From a checkpoint of a small mixture-of-experts model trained on Wikipedia: width 192, vocabulary 6467.
Below are experts of layer 2 (counted from 0) of a mixture-of-experts language model. Rows are named router (the router's row for the expert), gate (a neuron's input weights, with its number), up (a neuron's input weights, with its number), down (a neuron's output weights, with its number) and show model dimensions 0-191. Each number is 128 + 32 x the weight over its row's rms, rounded and kept within 0 to 255. Numbers have three digits each.
Before each expert's rows: a language model's description of what the expert responds to; "mostly gets" lists some tokens that are sent to it at least half of the time. This comes from a sample of Wikipedia text that the model never trained on.

# expert 1
Description: Mid-word pieces of non-English personal and place names, often after Ch, H or K, such as Changsha's ang, Vladimír's í, Chaichit's it.
mostly gets: "chen", "mas", "ya", "ñ", "amber", "met"
router:092109121170166101119093095096179136156138143093102166140085126144158164155131144140178168127157164129113154110130158121177157168079127139127098092149096179174080087087171179162162113106080162173117099097073082134079137148102169180167113152147091156091090116094139140105147128186117130176127172099154172144131088085094077071100099159177139092166147135177086109122110174118089086093095078098122103141179169087114172098145087178077083084126084135148157153089157131083159143163128144104179083096088131135103093123145118137120086080090113098108174134130151074140081083133151161121
gate0:145127128122106084113114156073112124155082143129075206134158108108089140124136050192126135108100107099131081109167147146162121088070128110070091118121131141101104118205141170083164111144136189123148065093134145134168123079164147129136131131114106130135086165079081111184117190196151153114078099126148176139179150139103090094163141167215173169154131124150188140136127106133070101106149122146097097134050151159128124122121126153064139178163109141182108159097134107155082153142202157167138132142136130071173148111102112073097142167105134096168131106122168131128148104105153125144
up0:077162024160135140094168141131168104196099125115163109154073188155183120099167167175133150107169145123136143084135147066094158135153054131142132132165156136132164171124120130153069127115136056036167159071182139115145188133131113144108117140123094157136141092119122112125138162211078132149147129137124154109113122124143142120127201159116134144104101092145116161150113098124108165065128120121107092167146122070106066119160175171133097087119158141068140104169177145183114077105139107149132115127117118141162155169062112133148113101110052128120114147127080129112111140120106153074
down0:172075125156149126100130127125088110151125091092124146176147176093116105096136093206100116125152168089159108108093092097140159146102075124126091120104129151164110120145077107068183107146180157168149133162105173181131143112186151123103109151112083134136145154135118146199095145206138168166085171158138099161171086171075193120082138128088089117121140145126138106110146128126128112094080146144157066146114124125153129109120132124096117115086044167116147077078160125206098180115126115100107157094141104135099138072129122158115120154112180166147171109104066060135179133084171114190
gate1:128135166075166099099125088091136055174150160095108103156136072093160110147081099138151161119077128085123186113121103152134120096111172144123086149100178048113211136180105162133105073155113108076128161116136124160109119209125096126121140055141112130095120153134088130141109142151127131130123117100114171159093123137127106191175126156145098149181101174154088175174169130154126130124124112121106066140126165153120135133132139115135160097176196132163055162154126073139123161143107182107154042135164113089137123134130143109169172097118034124149128098146143187099141098171156101136
up1:131169122100120185095122129146092096113125131108133122088132090153122156135131125179113123116185185145064180132138132133136103111119105121119140156188103164099147048082153085211102096147137153129126098151146127099143113118088137128167182121119169171104116131112119141164106094112176107054131075175161119081140121065150113104096106108185095120094157017098112102093124101127133115152088131104154104106129135098136172151172119147108141069093152142123103193157097101156140114139218145131160126090105140093180126128107092111142122145141165189093158202125095127115103110223138132187
down1:174172134121093158098141136168137172160107100119137110134135155141122168152144117145142093145116084127169142073157173098119123160140087085151108153148086142135100099177058102158137113144132094125175087136173110128188115107150122102126209135119052174176087154093129161167167073102078102086137119138086081145121111138182163119144144111052077194150165146078123130118182121155111105176100100073159137162172083106104157056110123152102110093089173138161166170125117185068140194135115143109084061143127149083154076120158135140143152152149095125114155134082104123134139104103151130074
gate2:145117104118107144146127099175148091108116150119124096172124095229170142160136153209108117121157118153120144115107187086127095121113156150033143129133125154147156057102183125184168098107110142163123097105119091092116118097094111146146110151123088079102112110160174075141082087139136128147152155091133113131091095108089106139089188122112132088138131132101115126155086156187150122143160098206145089054163184127071092110156178116174144128131172178093105166097112127105113151150108077172123105175136096141129171133133125177127096095135148116160176067104100115144173135211090104155
up2:102149125073099130132140115135144117063175064146086101162126118185160155152124091151181121056139092134080130165108127149167116115182144125136123095096133119101157119090189109175133122120074192103118121163201154116129155146156188120131150115146090143127105158145124150104079146145155136120143154112131147165160192172125121090128197105154119073141098110151099157193101116180109176114121125134131146149153162108118139126180053127183168132108136097123099078192143109131100127143106120168122042204165093100118139107123093151151124088122070032133086127113075062128123144098124120127
down2:123169144153129141117137106164143139094105150106064086152114160116085132125105186135182116136156102158093180119107086090115104126156167125132100105161082194105156104134126090153169130119081147112123105158086135125155112181087133093127151172158124113085114173097147112106087146148121116129113152128175087052077158135166190166059124148134045167132118152118161133148137088078160164164166132154119132084055135098121135131139140151132078162197097142139131140144146175098133085154141180070061142116128071107114135132130122098142040162058120113130129172084170178155134213150128142111
gate3:105132122074175116175103112119140093154100138167072177153082157118083194112092152149147087166128111107009173132121126119145127131141143130141075127147077136181153128150129182109139121107099170082146179156128093157130115101106160111106152109131117117162035143164161129109153101128116164092107132061150119143126090116135118096059146174134134162139132149123133178121156115130113127106109108144091180147046127139059146058155157163159052138108161193136154152124098143180155173125103137113189110128082101152156136105075115120115156112063122102141125142124174128131130159096199108170
up3:128091161153109181115162087121115188125121199057123133148107149127147113158091124105176119140127112122161110162098148081120101182188171050098105067172088141174106169145102112129154113129164152150153136087149137146095163149170103126119155148157136154173104126133121123123215108136074099119099118107132131153120134180143078144095155133130123172161076184053144110115078100104111118185111135134098084143189136133133141130031080118126118127207106161156170110092124133101088093121154125069162132127113136121121186076178143131152175095089113141157075089129104148114125108104143174064
down3:102127130162072164120123124105166102101149086192128166137082121137208115118076163124157142186139094175119061146113108100084144089117124152104103090095152156099166128089166104116116120090130163222084118098132123100075068101091132165037144133080156103156104147103122039165147120130109151151123162117200111104123151180217122179115111161140126142118155174189092125122106172112184145133136110182167117130145094164151156148154097096147127098166112085143164077088141183123132105129097135151150104074130147099127145132143118120129185114105156154109085108125143142124129092114166102079
gate4:105082103140122128161186144130117173105181096159139111138122137128168157115128132131171089133122120083161143122138156123162152131147169140135121083121112144091088085094131163116131093114171166146115149118106073145078140121157165133169165141111142167102094068071111184101151160103119152132174042137130101180118073140135138094106128140173205113107139190104096159109193151104124078118057113100096121187113105127075095115101175108204125106114167135151153084150113138124093191122165137126135153148073094148173101107120157149065147095082127129001176150134111150110150162104127126088
up4:116155122147161126143104074094152046116109174200167131183143140127116096133120128137136140175137103080134116144176110164125169095093129099107186160134135161091136104130008133147131085152104140129143075085105136135199169090135154132084153122136122148137101183083172126198161115187101121206132133096160160111107128152157138130104117067086125133161134099149158174130126067156142099124103091117053139102159080173104106139117139142093095159156118141165136161121123157063111060114131090079085144092147131095142107169136093108132119126081121146164188158125142175177158083127149135148
down4:114120132142174098121145085094122145196079098132119120071222158140161120166110168175144199112128138131110151143112122136115119131104126088103113117101153164127092113060147109124121119086152114158164163108112117105143106119115142169167134082103167108140181146062160141103118116100084125133134156096113135153141134093097103123067111142100094195157128159114196129137166100110187136178204077131136068116167145124140140156173121165198068124098197134107110116072131075094094079199159118176102134101135118129073159122095156129209127115098103129171097095089096113124122158136192145102
gate5:155105158171124169132139102086094130137137133151202126176139185069138143161100161150120126078175148125119146106124097127130146131133177159119165132132205172169141155124143092174131128079135100134122121147107091115085151150119196153121064106040121170100077118079161112090128110176151155118117165161151166095143172137099092137098098127122100103142121116105162097146161126170122119126132132143102185135047181161150159125111132085128126132108116101191135170101112109091144145168101083152104100102113079127049147105126068125114051130129189135063058093133199167117109162072129123158
up5:071105132084126087071099164137135124184115133101072155153122147131143100230116163159131167172158042093122171101130157112125148173116100087151103173138118062115121100107173134142142136179139113159140161120063101145114098104156114133148081132176149071146136139124131161135118148149117138148108099078134090158147105127120127134154174150199084122120118148082173162134027089120141120184103130151117093161164143148093112138113157152090114088202108148115064103124157095061161114122152089098117086124093086107205156117116114141142108119117109074141177170106149128161117132137175195119
down5:099126065180140108189113108153148191067132131189118155127085118097135137131070071160112167125137125073150172135127084120113198187114137075192121133082144136122102150166109091159095114153154118125146139054155131088136147102153164100059123172126087146102077131095131131135168116108199143156225126113092078094103139126131080132099128118107134148136112115157123111153151116124134130129109165105155172114118143112092115119157089134145065130129147137161127176140105128098137166118119147136109119179142208159126163137128220090086154084063157075110131060160132130181140107078154112152
gate6:139078134192137130153154085088149107158108134122092095085116076180128182140088124068156177142120155105161149064124119149107119131143155174082156108106072046118131154156179170130137156087181132125148089099099110162195143158130130171135135099169136142060174106135110123113114124110109132089208118123164113106130130130139201186117129111106128142104103131087104128161119185106131095178103105117127175111144107137198149150114089132125084134077120145157159109067110111112121091095127173088123148140163117202133097163099100196126202094088127155149139074136065120138185169092101138129
up6:132127100078075118123119122139145137107156156132125094128142127161175101094132103086153157139157135117171113138195121153123093143180169097126154107116156110135043087095131091085149137130097080096164108098171118088115155138160130158103098130128092095149051187089186178112130133117164105109152134139111148139079188139160059203158090095128158134133147136063159130187079096100137131140135067106144131128167100093138129198106131140127101090089146109143170110162137148063117004141119129108102137166163137151122140179099135140122165152099183090124179115167090110087120106137157153194
down6:156133127184093083132096085134093139131071157117137118143160147132120151131121162088107162128126093106083116111105123177209119083148147179114080136156133115088155072172108101166077140096116126144123104177139131145132135137073134206122085114124078109132116139164128111109173215147088131096143163163095092125109144222116193142169084091150124152072174137142102087158153178162176128105108114152114121107157135144123148178081104125071204198117137167169128112106111101119092129177094057095108189128102171101133125138109160129091144119071134135117138148150088143157108052123119151106
gate7:184141133140079181143158106105147151100111133118165120105082192162128154131128176144124162136092146134151104141135069091161122140115107151151161077086101176153069143101159171098111141072118154175141164075083118146103188148155152139102207123099104093097143121154089125149140150137064194179159048173104119075106096152169120089104087162115140133136114096125131169051148148109135109075159061135158102156193146181131209121090063112152152121130182118093164136135112102123071127144151114160079144139153116180120131111118092126098098130152151114083106135118112110134161101112060141118
up7:081132100131067180093161133115121102075112114122122087181149169087122115143179153099151075178084131139128137113129115127103162106177141148124132153115096162170142148123124153175177081118103146094181108173122113102114153078160093144176189145126104138146133071115179114101142130126154161076117068123136104161146114092087074122096101061084104154142155113082134179127174083169075150119165120113130106153191167133153109064187070112120112122182115067162119119147161115167165146117135142088101064140155140159088107060145166132198149173075123105156180135123155081085118116115164130133
down7:164163131098135133114107125084145145195082082114098098081167135110095091116165112149122100181096124142092118114104143130148096081137115129140154209159107116145123139139106132133123148118144067096133113154122119132064125116094172169090136096150150109171146122153127170065179140114166121137114044171108208105137085200080078125098110120143103150122083141184178104093110092128196110108164155110170114093127172099142105082133124144136191081123162172104113107135179178142164182111147148108091178113105067113154193122086130068175123156156150111088171175097122134154074127172130133145
gate8:138147064192121132107077112166079169099165154116126100120164189162126133098153124134106149065123137111120151140116069166122153127178096126136109111132169137061137122126120093134142107134112141135189142117131111143087172123107056185117173126156184107109098078142193130165077059150106112150127140139110144182071127094108125101127111157133091127107156147129157146204069133105112094115123138165134119160152134156134155142148080100223173139084155122102197114121140169118157137102092143089141154079097174164082139166136129128117091122128166060065133128192130158128072197081127144088
up8:070148190093109119139127104124112104170119075133209170129102145177125118121089131183139140093157127111126166110102194115102172156115109088100164140112125109107144138083142204077129155167118119100086085151041110092126107136099217157130166148151094124118182147139143191114154106207098145106087185147115064121111200138128178103098116125164114113201125071136136124128130111124114089128094104130098139141113143093089127187151118117131065123087123118114096076098108144130160144138159106124165124167093143114134153166132114096136200143153125171119076128110083106140187091160100088172
down8:110100142142083099165154074146136165099164116144099114091114144108118116167155100124085122162102078109133111168162142167117109134119157133154168066125139136160173139138066233077121104100167120140075097129161144177113090140106142104126189147139072107103150121162134086184084097102160116108137119200126149124133092189182127164168121123102115145085172105089113146122178104157113147132134119109074149175121133067074111086138114122139207121114119189111124107110121132135117104172145173096133099205149026092096112125129168158139113112136210121098174116089131144109096167135121082157
gate9:121144165090112112132062146105115127077124122141166143089091162112092077144104149116118105137134082151071166146157134137127136068116124149160131128160092117099108098113151178102184173084079145151143079127118131160121102139097095161109119090142159120129113128049172158114101151184118106113074085143075184099153100150177166139137125086131112186112125136161076173152148100142137140085168159140191128110132123173172143097101116193177072146154146129127127144165131123089142086133144134106173138077124119195181123199156121147074186076168086093088131095096187120185185116071117088145
up9:184106155161114072126089168102088066152137134184086121135129108155124103165133151133137080130145178123155114141096137130133121122160093135171077140117153109200066150147153067140150146126110055130069111147164158086190171149199117139185100127126151111124144109112158148109097119129078122090137160148118143091101116167123106123139118097180058112136110173092102112114148171135075108112080129129158100126122196093116159125111150134103151111084090122179157114112094219122097077111154108087151151132147145107166152154203148076082115101167109187097093179149177154124066129176126094097
down9:135089127130142153151129154150133109151097125117085133100120083107184133105140201195127105168124092123124098113100067109114150124056118130112150083161131061106175130116111155109166149123212075183108065091168147123116059185145136112126084133098155114089109145146130155115153165127147166088094158129187116104097126101102166120119183118150103068172148106102111119129095137170132121060095079094126097143119195142134156118158079155137172158086113081091157120188118147182215159075123151175107161128056160128169145165085127116147094137132129096166124109143128105118111159111174151173
gate10:133129191075182073123127052127107145140154146067107098145099129138100069132103135071183148082125145155095100115163055123131149158150182150109137101181136113120105162194159141095096133185129145113069131126207092130118114113134129160137167137126081153124153069120104146168151116158170212063113131166130149136142164131121127169160117090178127118187139172154098101153113162167133154101133120105150107109136119064074091121094135155090135151183123145089060098112143101065128124116124154107094088124112136136081121135164123174110126143194143107146151104130188117143098057085149160090
up10:175152129143204103127166123130156077149160076079124150121130163134085073124121063129123162153055136079167184164177117103079158100095149101125125131097182118163133150107129183107118105184168124064114146173142105172073145120122076134134175108094132170098151066146121110139087082126107090144136129114105090146104144172101098136144123131123134181117191146140121134123130193143074116149160112124095139170104144118103101148113119138124145127107185093144175127112063168136071115113171070107143137098102097172131155122212068211182154056102117125120165126121149133077125114153144142120
down10:133161113078147063153065154136150153160121163118156165131151190182074148152108125119148144100096116140066128087124141130097138055129094129122123101130091070165107109110110076132150169091145139142080136154129168079179176101129137134135121109188136186169176122120115193184139137133116059116110118106125166198156139154083160193153109059140126211173097082140126115105116155113089120092120202126085139178121168080142105115117140114132168116165090125114110070073127102157117121099119121126087199123118144158096159090124117086163107123111201165104094171111126115111134116164098122124
gate11:106105144152084167154169131103084129147076137082121120088119097101121164105059124118143146168155087114160196100156166100130155137141051138133130098139203193139132087136071162132091210136117141103177157147155125163088113178099107117100099130219067128124150164104156163119063137101106088164121146096109139142096099144171149138094130147109143136089130123134139155174191148115115097139167096088155088112129114132141158173117130161143093110094179098199162084169102108118131188129097095107118160111110120107101082073110105165151094127177086077153092165149137195142093152078124121143
up11:162031180119084142162104157122090087166126107164146127101141170110157076151064168166127151151117119125117157172167131094084093129197121101131106110168139085134137155159069137180127146076133160145121137149093153106107137176092099178109099145214105132118098111127094121126172097153143132180121107090113177100107137183128078091088145160102114166121151068098139063142177161134120112110122183066146150119115137109142155110124098171139181113143098101091106126134183097073125144115079075147101153104138084105135140035182154086123153091097159126158134128158158115187098111132162158113
down11:115131113123172088207137138097127096079075143192081184139148107134123132058159124081129133193189153102141132111136199185127181190141144094093108153088139177148102118148094102147064126166085069112062168188159100149140130108159146121142136127129123116100198157116163086145160075100140132144129170128156094159133166113112135138175084132165111149134126102094182145059110121100118136121063108107124107123135117195080132097117085110115140137139128141165133083140091139166128127103123178115103145146079142114150105158188141164098167092105109130175108116145135065103074150100062155144
gate12:104118145123129116135166159151152170121111142100087133187069114158122118083068175140207160094094096113130160102107148117164108087106121185097167172108153189171154156127112107155124111104055146176112137115134153099132097137057185064177168165129164098132152164063072120086092093094092058106150147178149177092151108128116091140122109114138093176156075132169161101179093120054096131130182125119146100169141088162164078144150149113088122132125130134141083105136158144131123175179092152122140068114154172093052106141150129111124105159135089154115163107131105112112137150146117159167
up12:125122152061115096137150191112147119074198174184105101194114065091178156143150161126091134120169149156103076092161141072100135099125168169140116167067145121124110117191066124162164110124094122077122110141143146186103096105124106132130116147136117158151069109123136079122160142133118121186094177146147123133062123100132102126167148147138163081142149160111119097108128108107156162091137145159144087134078197140129145101143122057062124167126073177059102120133150152114185109101161146136109151155126130124068089126109194125170062139063139110095166178116111148157136135102124120167
down12:110143137127127087099117201175093196123170145076137105101135050086142131126112123094171123142136137142098144093089109162103136111131102150104095133158142140128149120124141134088122158099099075125128093135173104123181133159115122126110119187162125109179160053114164175126112156125068067111175156115161134105146076157165118127087113167236107085096078123131075187137120200107125119120095160146049174157146152041105143075153121074096103142103119123117112096098078152160121118198142103141108178164116161090148158126134183138123144158130133179174107131160119135109119107176112161126
gate13:151127082066189050189144132167172149151119089127155145141183161101182100174099144194112144129161153133157130137108145141149132125168150167107137115095118135126142139140122112096139182159179153088076153145150080158090177151121132095105128180135055109109149139095114099105110146120136123177175121153160046057156116131093146174142126177189186111147134083117154107163163123110139140103126121066116098147156115131135140147125081102106073138135124147087160069169086128070117134072162124082124114099106107144105132171155104142106100109086132094138125089136116174058156179112068115050
up13:155161153082152161128111164145162149109123166124147100128097159141125178124211175100103207078124134182028127156150104136075080086110138131128098157113108068170176154111155155122134140135114106113080129151143160059088048147112139196117139148148086149142117149125114122166145148110165201097093073104097170161026121097187141133117103128159137128133114106113165075137136123148116122134114122140152169136074127127092102139203111133097172127148131102152114128125152155067143174137189174136164092086097103117169115167137113092122108132166155095142098102171085107119096087119151118114
down13:129146139155093133179178154066138146101109147080158187124104104149159153112138116151178100139088088129059073137113086157209118121105168163207134113161124142117090102195134158106156171111102129116165129154051160146158049121128128101101130099118070072167136143076133096091083134106088173113148162140097104097083108096131165121147134146206100143208129093127115163152129120109112105131125127138110140185171139187096182144135161133096111117171135114159102096144090063074125165160151126167116124099142094149070116133105113144126076110095176104106104157167162156107169136100121154102
gate14:155110137093189142175103145116142115088153122067124192126087079120147149197150144136127083155131116146154121140146101179090125094117129165105096183081110191039128111124151105076159117156128186070168123065137109126119108140118096145173159119169119146152089092120109162127131069155125146070150165118143123146123096028115173102077146114100139155117142119137131139146088148142108101076099094116152132096073148142116115149176101137189108149152150149143132100133166161081099083113168077086144126157153149152181160140042105158117149128077169147084072157126136091153137104162189166145
up14:145107116169047183155116142063131179115112092150059143133167086151164215145153149116129143124112084146087140126147100126170149142105099211157061126157101133162086079112097049142169111157155116136117108134135156121160115139125062084057149154078174114110155119177160166137091111087136175190176138088127139107153131141185148118109173085160097120152104097111105115130103092147126155068111141089128146140122164145117107159152123170129155110118142115149187131115112128147107099158102159079082184096109102078153109149121106147072130145163156116103130127153075093091092175089102194126
down14:077130143104134147103132144135108155116107115105131158108116151037145137100108096099139169115153097122045167116138141133089124115106098086093139145148143104156112109081140143114101146208118122154099118169077136130138136124129196098100108220166134116074113116198160076165097104142086180198173124095129108186123198108133113155183091135134144109152137161170109145146153129070155195195106138159166108141131183073137107141126139127063111088142076144079157059181151149123151083110132104130130118160147118082092115182116187090153117122119138141139177133116131123059118120104162145093
gate15:090159091148116102112166137111179093150142130122149109160152112184129144120094126137206188104095168089131121148128140086128078139073169150091145151052107127167061062140175118165133142108138100155116151050181163131149139165116145085167147132169121125135092173124150126080172183117189140115130162067154114101062074083091152164137174125128114126154119139120119160156109119163156125156199124125090153079138109087068128129151112140103135107133099160121102105057095088124121155161088092134189166182134159124116129099151159130160147114119077123143119070073181155140070137138123066135
up15:167087104120113153150177114119130076167170110117095094164075075106180143159179133118113118130148129169156173149122088144103126175152142171149182141162084146166142160081111137089093068127083157096130120088064147069120159127102091131133083113130190132182113105180095077116074133149139155131174124123126119172181214163153090119174085128109116160148082151123141125150160106120089110139101116120160169147110076090082112125191127106118153098123098084132191155109116109120094184114095115196137054141141106109173156164077093098089158163124112145145112168118167090089094107154177145135
down15:128162059117130177092107143127171186144119154140105075176090149123132157137169130144098193148086159043117133126097153143123099110072136100103106158107074150089157084136122135112091163088199156126135120115095101137158106102129185193111146048112133109085145143077109128067136110111164127180117164139190037177124179155079146171134089143041155094111135109130123109087111117210186145132123157119132156158084155147095128127108125103085145126112141104135136107136134159100157090108148139191184123163156142142117118117143186141130098177111107108103179148159123121077109090106123138153
gate16:123112096124205129144087153145192064046170127135209095120092151148111130109168114092156137117084094121150107083128174110124071104112103184165124094210175113122149124175195149135146130127060143119110138161174102108124118110123144147142095097101133084062077137107094128111147145084184131150160163091117150164089146141118094126118118161153188108088197152145077148138129118101170155112156121189121137173147184142117099113141098152113136100152123132103075076140130183159153140110131166069120108098080133184114141122095123087128119164116179151150139107113100087112097098129101182193
up16:177139122176150122122071142134162025161097111076114162125136111135097113174216075130078106111153115123119090112191131120116127105128110049137140132164112088075113102130111103178121067107152134146086125164151160098162103164124097137103106159115115139167129118116171080119082149121119165149107166079105154147143143101155072103110151159161142116150093122138139123100133125155150158162054149178079200091144100158147124110137127103108125133114068105105134117158119108118155123158127143168161255130115153160103161048141067148127161146097132148134141134092139138108101167127094118202
down16:110130114138158118173109114093113131088142084106175162144096117121143184116079115156104081094101100119138182185140099077103137135145159112059139170143138106121092173130126143142181148142156137086098098146129053109054159124154132145094133092099076136104176165117141051162192128183149148127137112094073131067182108119084149127104099062196160164172148205116071094110109101141154138135139101150159135135117143167116132183132131147190088151142083121106147077125102109144128159143104117186162162135140099123141190115160114161132116151041135127133154122067153136165133140168101070143
gate17:134128142207136144103119150118112150171116126150112110105146089149090114118129150151141174137139167165133148170151096081142090144141195144121113110166087041103160162107163124119152119136107064072170126127136108133055128108135143185093176079108133130112171105077198140170162111146141171163099147103176149092170151135132126119133116160111161092176154089145113179134158200120052100114074092125144097108168135101180125124104090130113128088147070200144126157114176164135081111170061124135097057190152106142163115101133131093132104131104119110129085108132159094106071131148153203113
up17:148179144169081093132099146096101146088144139150109153140117151144155116129145082194108074087090088118110145099111126127122141118160049148110165132138153118153104154146146134112164123146152136122080160066128125166136156126129105083110134159179157093115086147178159137168135089157126050112107116181095095143159161125150155199165124133065140155100090105128134130143063147177078070127154110144141148094121102158053102141112137156154159169194100153127120156133097104147114130133175156080106048055113149079088093216171132164122102099160112176107160115121133160189151132077170172124
down17:175164104173119131095046101128132119107117180090157109077094154130133151101223105083119100141076138131099064090161119143162128054144059162131117102097153117139169137092204150047152123143141141164120168054105107119084094085120114167151147110121095150144094106144158090111142160133124134118149129138119138148155108171171098109134123193120101144133110122173096155149145179109106113166120139094203196160086135226078102119155144100143126174100129065157091131189141095140114147158153144096111154187147131140132132114142116110123091134135074128123108125148054168141139132137132094145
gate18:094114143121170162068104112135125122120102163160154194117144062079144043145153158102136140147077153089140119074112094174161157117129156136139055101176078137102117141097120153153132105119099082107099058131145086114174146136109151087127173109193139138143148135140113096115133181196187172160086139165157162128112142066112125099090151136144176127141165198137164137095112124061106092138149105064172133139140122147109111176144122106144134043136143156143164145165165100116154087170134096131131092069121102081127159111106177169142103073098078146158115131173127174152108152137140069129
up18:116142066145127130098149135098133109113126110119157155140186102114249045147134215122069103192135116091113093085131118122173134152131138142139106124189112120086108160165136165146073115128174104150135135135081076059119149093126163134160115093103153122132156112139081102138131150178140163127114087150112188126146119102064139117144125191180131174142142116136139137118137083165090154111119101084127125154132111103082113132152108109111154065113190141149087149103148061144110119151161113241107131105160094107104193148138125177177099146158089139075157143167093148156122148125131098117
down18:112102120105132158129159140155161090143157139133149125161126146123173120095101129121105133188141152098126080029082150116141155110084073122103120075174065093129058173123131153108193170103128144139200062137106123118178133107149188116120095133137136163111100085156096184117089102205145072130118096147106129177152096141094135220145140157075121161075146147113128141179160152097106113134125128104070141119115166121159147064178165185102117152075113164151102130135122146150052116086150124108104197128144138150085151087107116182175131163099117135141112106117165120106106128087169122128
gate19:156109103180172185126107107129120183125145092146137112159114082126133127082110135139134186159087138158147149135141162164185098127183150122131143105064134079086088147115152173163142125178099165090161173064116172097096163185091109153150097142098070139118132089159169088125163188208182147162113116070130130159133110092091164082115115153140112074098086156139128164090110152126195158102100150105065090105180093146098141121167166115089128139070113111066110086191118149141128120103075145097179162091103095135168146114167149108079162171140097099098112126138133128094108114154127138163
up19:108118114093110162143164146160104093182137137150159101089091155074113151103108118096149110124109167118095117124105110093145186148075082141152127129133135110132188069105168086148120156166146106138161106081133120100130074102141180125130131113151113216058189067097128166148135090181180130153177122135165135118121147145117108205126081138126073070134175143158082157157138116115125129091116106205158124154076086122115180121136177107074089146067114141169158206119095141124176133180184116101095159119093191145121107114098098090160143076125156136121138099116099122175080179134120138114
down19:115082170180119148143082118116126064131143166196178155112120114113092089084195129094085149164115112208125096103131066151088163127131091132117168136127120111188113127121134109199132146152216169104089126105147096151155095113112155100170051121096122150076091127140109161159131105189061091093104125126092151100109153163105168137112161180137134098131156157118174141096109113106165116114102183144135125135103114143141081129153150131094135186060154109089107138165138092122094118102134067170093099123147127156178150134093088130082137149165119200143176148190128138145142050119120125120
gate20:088140176164106120117142125070148119100078217130193104137202123131166118137104145065159157105140136148129124151160114107152126121119134161161147104135104118133094118101120141118124124160097131169075124087119128138180128118123123095123138163106058163155096099129137137185084105086091204104123165139132086100142161172118118182122100156119157136099087137113150181120185147079107080149135055190100109122114117132096160169113140140122107125108172150178132107167128163129151105141063109138064173173138167126062164115124055150153193057143072132159079122147050121147129106118112115195
up20:126107162090141106140156118139112189143116154104133108162185118126100154171139141144111145111144151122120130106152109174165137099101124145210068122130103121134186099147102158150066132138116113146094096147089132080169096150080096168108089168107144152138100092132099077128151128152104127124131054080110062132161107134099126121125088106114149144117154177108135081167161186142044166117141161094150092142166143166121159060104234094115090127155085108188198130099195193150189111156121122124111094145101112133061133126153148112188089079134077169139153096109113123124094126100139170162
down20:137119106119102094194141064138119141148117118137168108208078163112122129150132157158126090141168147112147117122150157102144089179126117183139160087118069146139111134124105225114119127143168197204107071088126097151092054097129091139096182134093113075124099170142121110125119109162173149062124076111102166125074180108167120100122097139151121187178161149139103142101092119156152138116171089132119180116064139113103137152103091109137099170147144130190135091184138138107173066128164156137127117073156146140078138129135073147066110118152158126100091104108132140103077188149114145159
gate21:133183144179163100154115015122136119140093082093137119115112126154106096111096113138199107116128079085126151148121107139139148177113187170141123097099169095111178130128115115133181095156136173081101097102097134139073162084139114131083094107122078088114146100188112165073089111136155131170066141131157129119146134158058127189121119132198087140138164110175108162135163140126114091095078160064099115118130141172137117131130151115129066078148138135132118181121172109230124120102132117129135168068154096155099166139182147164134115065176104190130103117119104121108159150150153143149
up21:135100123151137116127089085114056143186118119122115186076085112088143117125136119116218111120117117111128135072139049133197149143154108103111128104155165090157146090070128099110183134201139195133130049108171188160098151140127075128062048089121108102128154130084165153138186161145107168146163163118129131089113117093094102110159143161154169187144105142124164159137136211106140061174181153151111138144120112128125134111122170122146128165123135118157151120178160091171150084092107132136139123066096139102107160113102093113155128115058157087128118134116097137109155158100093134150
down21:149126164146148070145120124149160132133093134167094052207142120162150056148114196120106118079153125134135124112134088099159115099083117130134139150120122106159155067084094112086124139175115114113145121096140125132097165138148103068088149110142139159149159106116142115181193061121145098077069125142115114027170103125133148072113137116118148103096125181146176146086155203186122118124092122161138194120189134145199085115129172117116172107169113205113117100101154080144125141154120168107129168194124145123131115203104118127173127090071122116105141092144113138090148125151113128083
gate22:109118112138148122079146139143071106157132127136091161091151129118120176131120126188155144110129125169097156122076100146158105112155174138095130094116134122156123148111133132187179098132110150172148142098083078046166170125151129133171128087163142133147148070100188095169101129120101113067136111071110135121188100128151059160137181124092130116148048092143147154081156132156196061122139149108124171124095130107102138124168082162152130109162117154087173149076122065150105121094155140123150088160183162130177130088173167112164077127074131154174225083182120142082084130116123135142
up22:121117112131174104144171120169140082102126075114057094086134156133112120206166093108107112104140116118088100187075131083180181125103159134100074125126126167137179135119130128116171150111086108139112145117135134140167117148064160187180116106111157065106073077146142123152148157116102160125072149095181074173153090167143127148133112139143149081140118126148144147103126119164148087164160096105079112120159167119122157210063087143142080104141147146125062058135182121173127154099129185161113132141167121142140133128168182103163123153089125208138104185094095115106134145089071154110
down22:165149084070109154132165113139160148105111185110159156159182199122139053129078158160092166161082166205084099125105120115123122117114130151102103158147147147106155150099086168083144144130148147131107113137135153151128113126200070091120133138136120082134133150152079115100164159152110106156093125098137097159134079142102147111185183132134130169126090174091097099210084146132130097109102057209100170105131186124125156108103118161119095132086038150163108073159103084132076152168135175144108123105157126120056101166162123126188110122088139130140126162143142117092100148158076126106
gate23:111097048169146135157165152133189129160174063095164144119111121127138082154085140149106126101144093196097097115177133187134126160109090127126153101121132105127143107119088130122123097121088127144118147151077153136102149130131160172096089162201127140145138136165149127177147117155091125147160164102117137115131152118101098091127150108160186190195139086153178107135057141128153114084146071092101156136130086124115118124155099131113166151136170142147134157132152114132109184080123165142145101096082091138053130092126110064094125135193189176089141167031112153155067119130080126043
up23:097086095145198119087122093052148141110119137113133121156138085102181146139140175150198161132117137130096117144127150117157152118090104143151133144132108094113137108105104180200116095150170136163062065131159182137087106129138187137088069146041168142146108125169202200113167100101113127059179113147079060121138124111126116149079131120154107149119083140184147101132081098060108143130129166102100168122099112114211144185091170147150183129173128123147126120144106121084124140120089137127102186104138118115162158130139163143096123088083145094171076099128110107132138157150128092148
down23:174157085159150080135124134144152137122123115175055150155120141111157132087174143132109180126094161132125135052138119139080081104089130126136150188127127167142050144132147120062171164130146098098188103140108115175125089125125094114105063070109183122107119095112110162082072216160085111156054135111169188152123122075150085118100144123156114157161091079128101129106149121126145116099144123147146183170064136119121173077113142121122147157140147118127122151160112176042107183122151138145110138176177137159076111144175097107132176108170157153112104149159113121128124186149082104084